config.yaml
n_layer: 13
d_model: 448
n_experts: 32
experts_per_token: 4
d_expert: 128
d_shared_expert: 0
activation: "quick_gelu"
moe_layers: [0, 1, 2, 3, 4, 5, 6, 7, 8, 9, 10, 11, 12]
router_score: "softmax"
normalize_top_k: true
routed_scale: 1.0
balance_loss: 0.000114
balance_bias: true
router_z_loss: 0.001
init_std_router: 0.00736
lr_router: 0.000715
n_head: 5
n_kv_head: 5
head_dim: 64
vocab_size: 32000
norm: "layernorm"
norm_place: "pre"
norm_eps: 1e-06
positions: "rope"
rope_base: 10000.0
rope_fraction: 1.0
qk_norm: false
attn_scale: 0.125
tie_embeddings: true
parallel_block: false
init: "normal"
init_std_qkv: 0.0199
init_std_o: 0.0199
init_std_up: 0.0199
init_std_down: 0.0199
optimizer: "muon"
lr: 0.0134
beta1: 0.93
weight_decay: 0.022
lr_head: 0.0076
grad_clip: 1.0
warmup_steps: 200
schedule: "wsd"
decay_fraction: 0.758
decay_shape: "linear"
final_lr_fraction: 0.1
batch_tokens: 65536
seq_len: 1024
doc_mask: true
train_tokens: 483200000
steps: 7374
dataset: "wikipedia_en"
Below are experts of layer 8 (counted from 0) of a mixture-of-experts language model. Rows are named router (the router's row for the expert), down (a neuron's output weights, with its number) and show model dimensions 56-111. Each number is 128 + 32 x the weight over its row's rms, rounded and kept within 0 to 255. Numbers have three digits each.
Before each expert's rows: "raises" lists some tokens whose logits its average output raises strongly, later layers aside. This comes from a sample of Wikipedia text that the model never trained on.

# expert 8
raises: " ", ".", ",", ":", " in", " and"
router:177099067107119181090115145078152124136160130105158155051126071130147106113217162094135121122148130156051081097106147150087134133108093024145153091156145185151113130159
down0:158125159120121171125131130115114113039164080180129177196142149158126145081135097130072128101073181125106156092134106121123139133148140136103114106105126097203100101078
down1:172126116082153149149092160159133095194105134134204113150160144105156140136125150160119099130109159137043061171085147145151131078099184085084141114151086133140097077130
down2:108080196142164176116124158123166109123128126098127122083108140123108107117132164146128100118129126107186124165137082131129086120134121116111199174175141123138123125164
down3:125072125092144065131157132151161148130114133155181099116129119139136180134062140162074103134140085069133151178128079092090145135145116148124089105128070177103076123137
down4:046116124154080114113100131110075111126133179098154120086135186108121161143105174131123176109117118132105114078130153173051166204129104132104153149158158148153132143097
down5:105122127132116072141096168090135160133133173080149140147140086074136147172160100161124143143141153158104107137141049106108136132084104169137120068190153125148163151157
down6:074110130207110110123145127121155148106161127104092167126119098112176214114088063197090133109119118157150147147110130160092149180153196097161146071113120136125099106130

# expert 28
raises: " ", " 1", " first", " A"
router:135098115116132173129120134073095063139152153099151129146106123168183113151106141115153064125127171121094147109097100169057122181159077106143133131175161151178083148146
down0:114142082089194105065181105134148171096069206166172107109149171144153098125089117128093086166117144179108153132083114098137084134135151110106114136068163131098077103091
down1:162123129129148159152107108126149130103149134135089125166105081180144125171098099182177168183110096107095115176106207109101124143168162189150136083102144081165129192180
down2:171089178163150167144105156140142146142093149084122120134103094155138094122130162127059112061160138114157136156119144156124186107117072114143135086116098138086124111117
down3:126075139155097152148201065090120075136058110115132110163113110126161135131131070074123107082150142135122134123158102121114212171120150117174168170150098129125152163176
down4:120103154152085087107161157110137157127104158137098096127097094108142081176208157162104146131114177165102129098157136088153090124118174109080137148127148091176120159111
down5:090138121109161174109111187180116101146129169157124142066126089137114137119157142163113135118115152113144115149084151155089191158144110163125134161089083093088124098107
down6:072155175140134105119114110081127120089136102100096147130152128111150142093130049101155109139094092097173163188183168110171154124176124149132156183136145165072149134161

# expert 7
raises: "s", "-", ".", " ", ",", " and"
router:139079125155120135096072130110118125205117190103110143144077102078167087155188173109090079083168144061135114074085184144098122132153131108150099146140142152143099063104
down0:112132146152100182155127127163132130122131120051083070140127137124167127123166125105131005094137119095143170048119094208113157110079134107077119173140084134124106148159
down1:162136100149143185135181114076118113131128143130112119065215104112143083119177111136146140089148163143186142146084107102127118160180167161132117162159126110121169085137
down2:126123163113152117188136102130167159132100171162147128119100155138118143089134143157145128100124121150149078094127161048081166101196182181106155143140081137108167135109
down3:096066089112119157121135098099099147138184063102143112092159116146118177175077131132153131077110097133127170157145104099098160150139159149150186148110081079089144193155
down4:094133120206111158132161147119140148154155058127157148053074123115109143092175100107201095130100106069122136180134155158143135058086141073119159132120145141151134086114
down5:149166143142136117147127149111140071139105173138065099187123146071162147150122084124160096108069145097111163133122195143136126087153086138114143119078065111122154063113
down6:136123126124132113097108148172197155100084163123147091196114113109075132173149077197150110151148147160092098110146145123154113082109047145091059123111147132180135171107

# expert 19
raises: " the", " ", " a"
router:168098094089113135127081097135107113167094127095176160128077153170175108147158181142140105126114137137090110126146135163080170181156115150165174090169135155154112080134
down0:166146108184130113096154151118138152158105087102136145055132124077133133101128152171102129157135112100128157168100161090156113116105055112123164155159105095146101113128
down1:063127171108165166097146113148164141107096092107145177106139148140159136134098123055158160137126210102090137116146113083119155063106107099145092195139152163159117105087
down2:158155133085115137127060136101101079118085117121087106141076142104086133149151060154099107145152100193148120121172152169161130119147121145168167168127120141165156054185
down3:115131155112127113114139163184106107111163101146160153117110129158088106091074154128115146085124103106143179094128070139121150202166077154165115163086107141055150117111
down4:124115160135137151124114113067125199144130151113147167122077140171130105066133118164143128144136130122080163164112095083127136143132132146091140132161077170156101105094
down5:102182153080066135124149091136120167171164180137098178213115113118164093179124157072121195146108185118125188107137146162159117098043108157093045117099153168133137111111
down6:094069049150130097108171119172193128148189161156125105165101116128100147116171104153108063146166150107119142082119080159122117055116178072113129117212176124141144090138

# expert 6
raises: " ", "\n", " 5", " 4"
router:123138091151170120114069141129087127130165163095147155089107122130122081124147168094135119104157184156083106103114184128135152148135059090148133062127143175118056085190
down3:110126186137160180159114182125183106137115217111086141103159121110187132114093150156097145113077077112136094074154116166119114093130160128085136130115057114140109115081
down4:150060125093146085070164158142138163136180093121047113122121121167115144122158146222067128116154156153122144123170110093141093037103157137101130114120155144068133116100
down5:159176146180104112172175124183105143148156112060135151151102098100141129071118086087117198122125122096173121198127156096165190146126039107117088102129119155159125150138
down6:067086095124145101131128091178106117152045093122124086108053103115122080155167136058109064097095148127187175091171147151061143118143098099166153106091169117207132107158
down7:107104201179165086125080133128104080045178140122147164080132088071136146122100131105149110126166139173137106130078080153160124116118156105116141200105181155088113122085
down8:123133118154153097145095207073080177101119109198156126078136098169140116105119142103100136103143093109147110109063130164092100168132141097124130145150076137142111173167
down9:116063131126167135134126127100149111114118125184118142131145089124141186108147101108148132134140091103158085139104127113118143101140147102160135118189139168142144072150

# expert 0
raises: " ", " and", ".", ","
router:101090117128128086136064145127104110138107175118126152046098096151159129166201146141193128173191156119101121112087146190074142145111094050142118161141121152134103081155
down0:092111150123132113072131197102120139097141112128139131095091150165164116067197151148113148051130095172111142202172158121198119118203120085166156171061192124104131144166
down1:177105112134134118077127174119131132127111137078121137172101109062118116155072105149153159187142136111175133155183118147098118122146167094075122147143122100148119140131
down2:197153111103157147114118167112087109072153110109113129131116121145126151142115159102143112115108091133143166153083186144083188069180174137097138065121145140156084062119
down3:138175094139160191146113107174097121103139130136098104164141110175110134120138159174135141134142124146085121168155132103150174086151098169144050118118189142114115171069
down4:164151111118145104107160133123139149134162092153096120181142101117158148144140182092187133154115143170146154117139129181116084171125098112109098155133094149153110134103
down5:065162137198115120104136138099120164122190181095117152136059124134174137143151141117118092080097135142173124172150143151161114140095105096174125133115144107130130134160
down6:158136103094117081107154092160110112133187031135157139094064168106181104147157138159058115110143098087135113083103046139143153155088138152151147073106189180133164102089

# expert 23
raises: " ", " the", " N", " I", " S", " E"
router:145112097092089151077147070120108097137113156115135133093076112114165108191152170087158075102173132148130055127113122175121122146131113124141110134194116157150119092165
down0:125123052139133188116154096162152129129146174092129102157069150157121124122171113134126137070144169117113125063128151114119168075124114135138097077107145084175114151103
down1:139130103111128094139130136129132076113095136149145129143147181083168137102155124127088166167168128128122150058038132109058148135134096163153177036130154132111143172165
down2:136181093117100129079085153102147136178148121147172106179163100151134168088150120166080113134128155153135104162104121147215100121122097190122152152133101098128039088133
down3:144128146106089169155142172127072119120119151131127100143121181116147129184124123184130129129137144167127159126159083132170235191130101111126140079154149106149064119095
down4:079140113134081094133172082091140133099142130142123163118129117219103079078129025115085116104071137127151121167144152119119120099128119126136103167133132142124152114132
down5:068116105124113146061089066099105127117086152096057145086164077129120158121106101156154126145069074135149142178122106162099135153122134063116134089143160137125141168137
down6:179109122092120124178052156076052157126221086151121057151104097128141170093147110154155053081123123131166106180160096083095054095129176163179107153092162125138091126103

# expert 17
raises: " T", " other", " ", " main"
router:112130086048170129120134092059138162147089145049144148107140084082126098120108114113142116091146176095080083105060132121111131139120085095156124085172128148108126105176
down0:112177100171143119138143196058119145175148121126130152085138106197088109126132125161141174136179125105111193143103132165170149142159105164114125193181151107094090097165
down1:108118117137135192089128169154227140167115091148171119135099117183122136129142152109198082122149137183079144107175135111096160120133086123153121086119107133134145123136
down2:123118127106103079161131090134143154152089124116151126120111096091104110134098111184138116145180094155105102100181153133169111160158162097141082076170135120063150151107
down3:138145076145092143095153164166052097132105155114112155181105149109158113135163123161132118123138147112122161152175118090138130088085157113115147100082180189140126060093
down4:125113133127175144137148139112132129136116118099206130160165141129109097149125120224160102078105132160082141134119123098125108138133141155119100147085146103221156229128
down5:115156144094194136120133160069130153159115223114163087130134114106162137099127160168153165145124133105085152173156075102113117127161124183117113143139190104100093116138
down6:171142131147164086144143123209138152028141129173125168140121112173128130121118163126142141133098165131094235176122124116161067160168113137144126133095139101118097120106

# expert 14
raises: " and", ",", "-", " (", ".", " "
router:167068105089167141121109088090084072113126173115129163136140114120197096183155132073129108122136205093128083123133114114083169129168090088135126110132167132172132136147
down3:094153144058093059087123123213181126153118116153109140131057133124100095117098090163160144155116128103096085107171117155141101120140131126101112151109148105167158127124
down4:097123117136090153112106096136125214158126135132092105094112099122120158131060120145118145133123126124156107155113151106165136107164074149152194094101149152077100129161
down5:125133116124172122188127163115148097152189125105141135128152109097160103186130127064107139092137150118105138103154121092121133164193105097109117106091102117128076108115
down6:159128139119128096155146117110132146132120134115178107105127152147098153111185141116045152172126189109091109127119198129138059061125127129116137147151060112172176152140
down7:077107124130136134203144116130109140145111136125121151153184206137162168131141117168128094116112163098157117115097148104063095143078146177084119154066139063090138103080
down8:164152103128146107116094105163105152109087134078132112142104154135105151112093133082173149128112117181135103175092110047117076104105084136178101179124139120116089132084
down9:125060175121148135182159093088154119109100122037116195108158125101139105100090144168085116117197141154087140124178082117122139068189115129081132113077074202157126198114

# expert 10
raises: " ", "-", "\n", " total", " (", " re"
router:119082107173155121055150112154134083142126157068113171132111133112128079154111131075179085142124159156099106123161126128121131161186104076210140121154137140110114141145
down3:188163056177135138126133123156137094105134085105159099099173149112165115145064124128123138155122104088102171091134096133106132140159154125110164129137148138073117130127
down4:134091128143085131078148169177104137119095128125052180116096115058111123077134131142140165118106142137149158059123131042133115139138131119094129092146121148104141120136
down5:144150135098107088119113159116198132156122123136103145151185095137120129124103077123125118164145107147088149187125121153143063106116108093125098087142153119071161136160
down6:134128135136122159115150111158154106104151082175151163179090126120188137176144151163169096112123103170113127149189197210103068123130127064092136083109030120183185117162
down7:111121115127123162089114116132149136120103134123136101094156115126139160165137134128141204087113120113146149160096105117145173128177164157147124074122154074121184169035
down8:120134182143115125090115183076103162134153129132144123116141102118076121133147091175059231140092189128108167130087159130101193099089133118091122083189166126159156128098
down9:135083110141115219144167104107112056121116113152096164095101117083087088118166110169113097092164139105124142144170182144178103120146132122099191131112098161166164166130

# expert 4
raises: " ", " 2", " (", " 1", " 3", " and"
router:146044087136149114132172084121127102129109186131169157075123131109127092166116183088144107120143134129146051117091131137100168109136105106205153130250077136100127088150
down3:131127137108162130122207107179116163149069116129131113120141193090136131132149132111138189132097151081173164110134147141126145146128155130126074120152106182117046127166
down4:137168150168112158134117129186078115123146127153173122174093173165096113079067127157134172132114144129113108075142094120060076165151075129136128159078134170125100119065
down5:091124101142084173093141152165111110082093114177147126152123170100138118106181116151153124157123150109101186110146178119103131205093079129167174143196134111080159154106
down6:091137168088125118058114126153120096069114142184132103069114145127129099102115066130186203153121149131136082127169134069122143119161191155138111134130098104093097147093
down7:123145128148094140139152148168093100132142101147109151132162178081095055133112097099074116185118082214132153080106095188113103130201091101159132106140199141155074090129
down8:061111146127183125116160119089068150147126146148142171138158096141121130152104151163145127099138144123112134053127130108137144137117147107079151158145104159098087167164
down9:151119130163120066140115169129175125124187115124101115105108111094181145058138105127106059105128171150191143156152154101171101105150141106123094170120100092150121134061

# expert 18
raises: ",", " ", " and", " (", " the", " in"
router:123092096096111147079116116098110096111074175130095116075053131161086094126143148077118084086162143123132132162101196129131123126149093108142134121149172113146101135171
down3:124131157197112175137157063140139166146120142094055092083143094052164129163172114146114073131202082145121102079135107082151159081146132060091088105115188114145122096169
down4:120135128160098100157126144126134116126060144186079161086150116110134090101124123167100148096083128121127122095142160111106084069136106133138110127134091129184102154136
down5:109104111123085091100117074116130154124172135146175132150136124185158106157100117112167163084119120150180098028111113111182091099138112131089200060133129156169148174174
down6:134133109113100082143162135120180137116176151119174107154110080154210079081140144120144041180170153128154113103125186166112127116059155130140101120111114134054106104110
down7:149137062149125125128165126144081129100187111100131165127137095185097127160130180189100170099109163189174100089092110186132152158101112130154149110102109114077119160106
down8:172163083116166127182194136202128090175122117108146144103105170101111119102137120205120120119157119191146095113101089119128088177131153166041138034098128124115109110112
down9:201185138111137102070146126084055114144101098136160127133058136107114066112061136141145130128097110202127136143098157087167138146122074169057114104104088120109042076086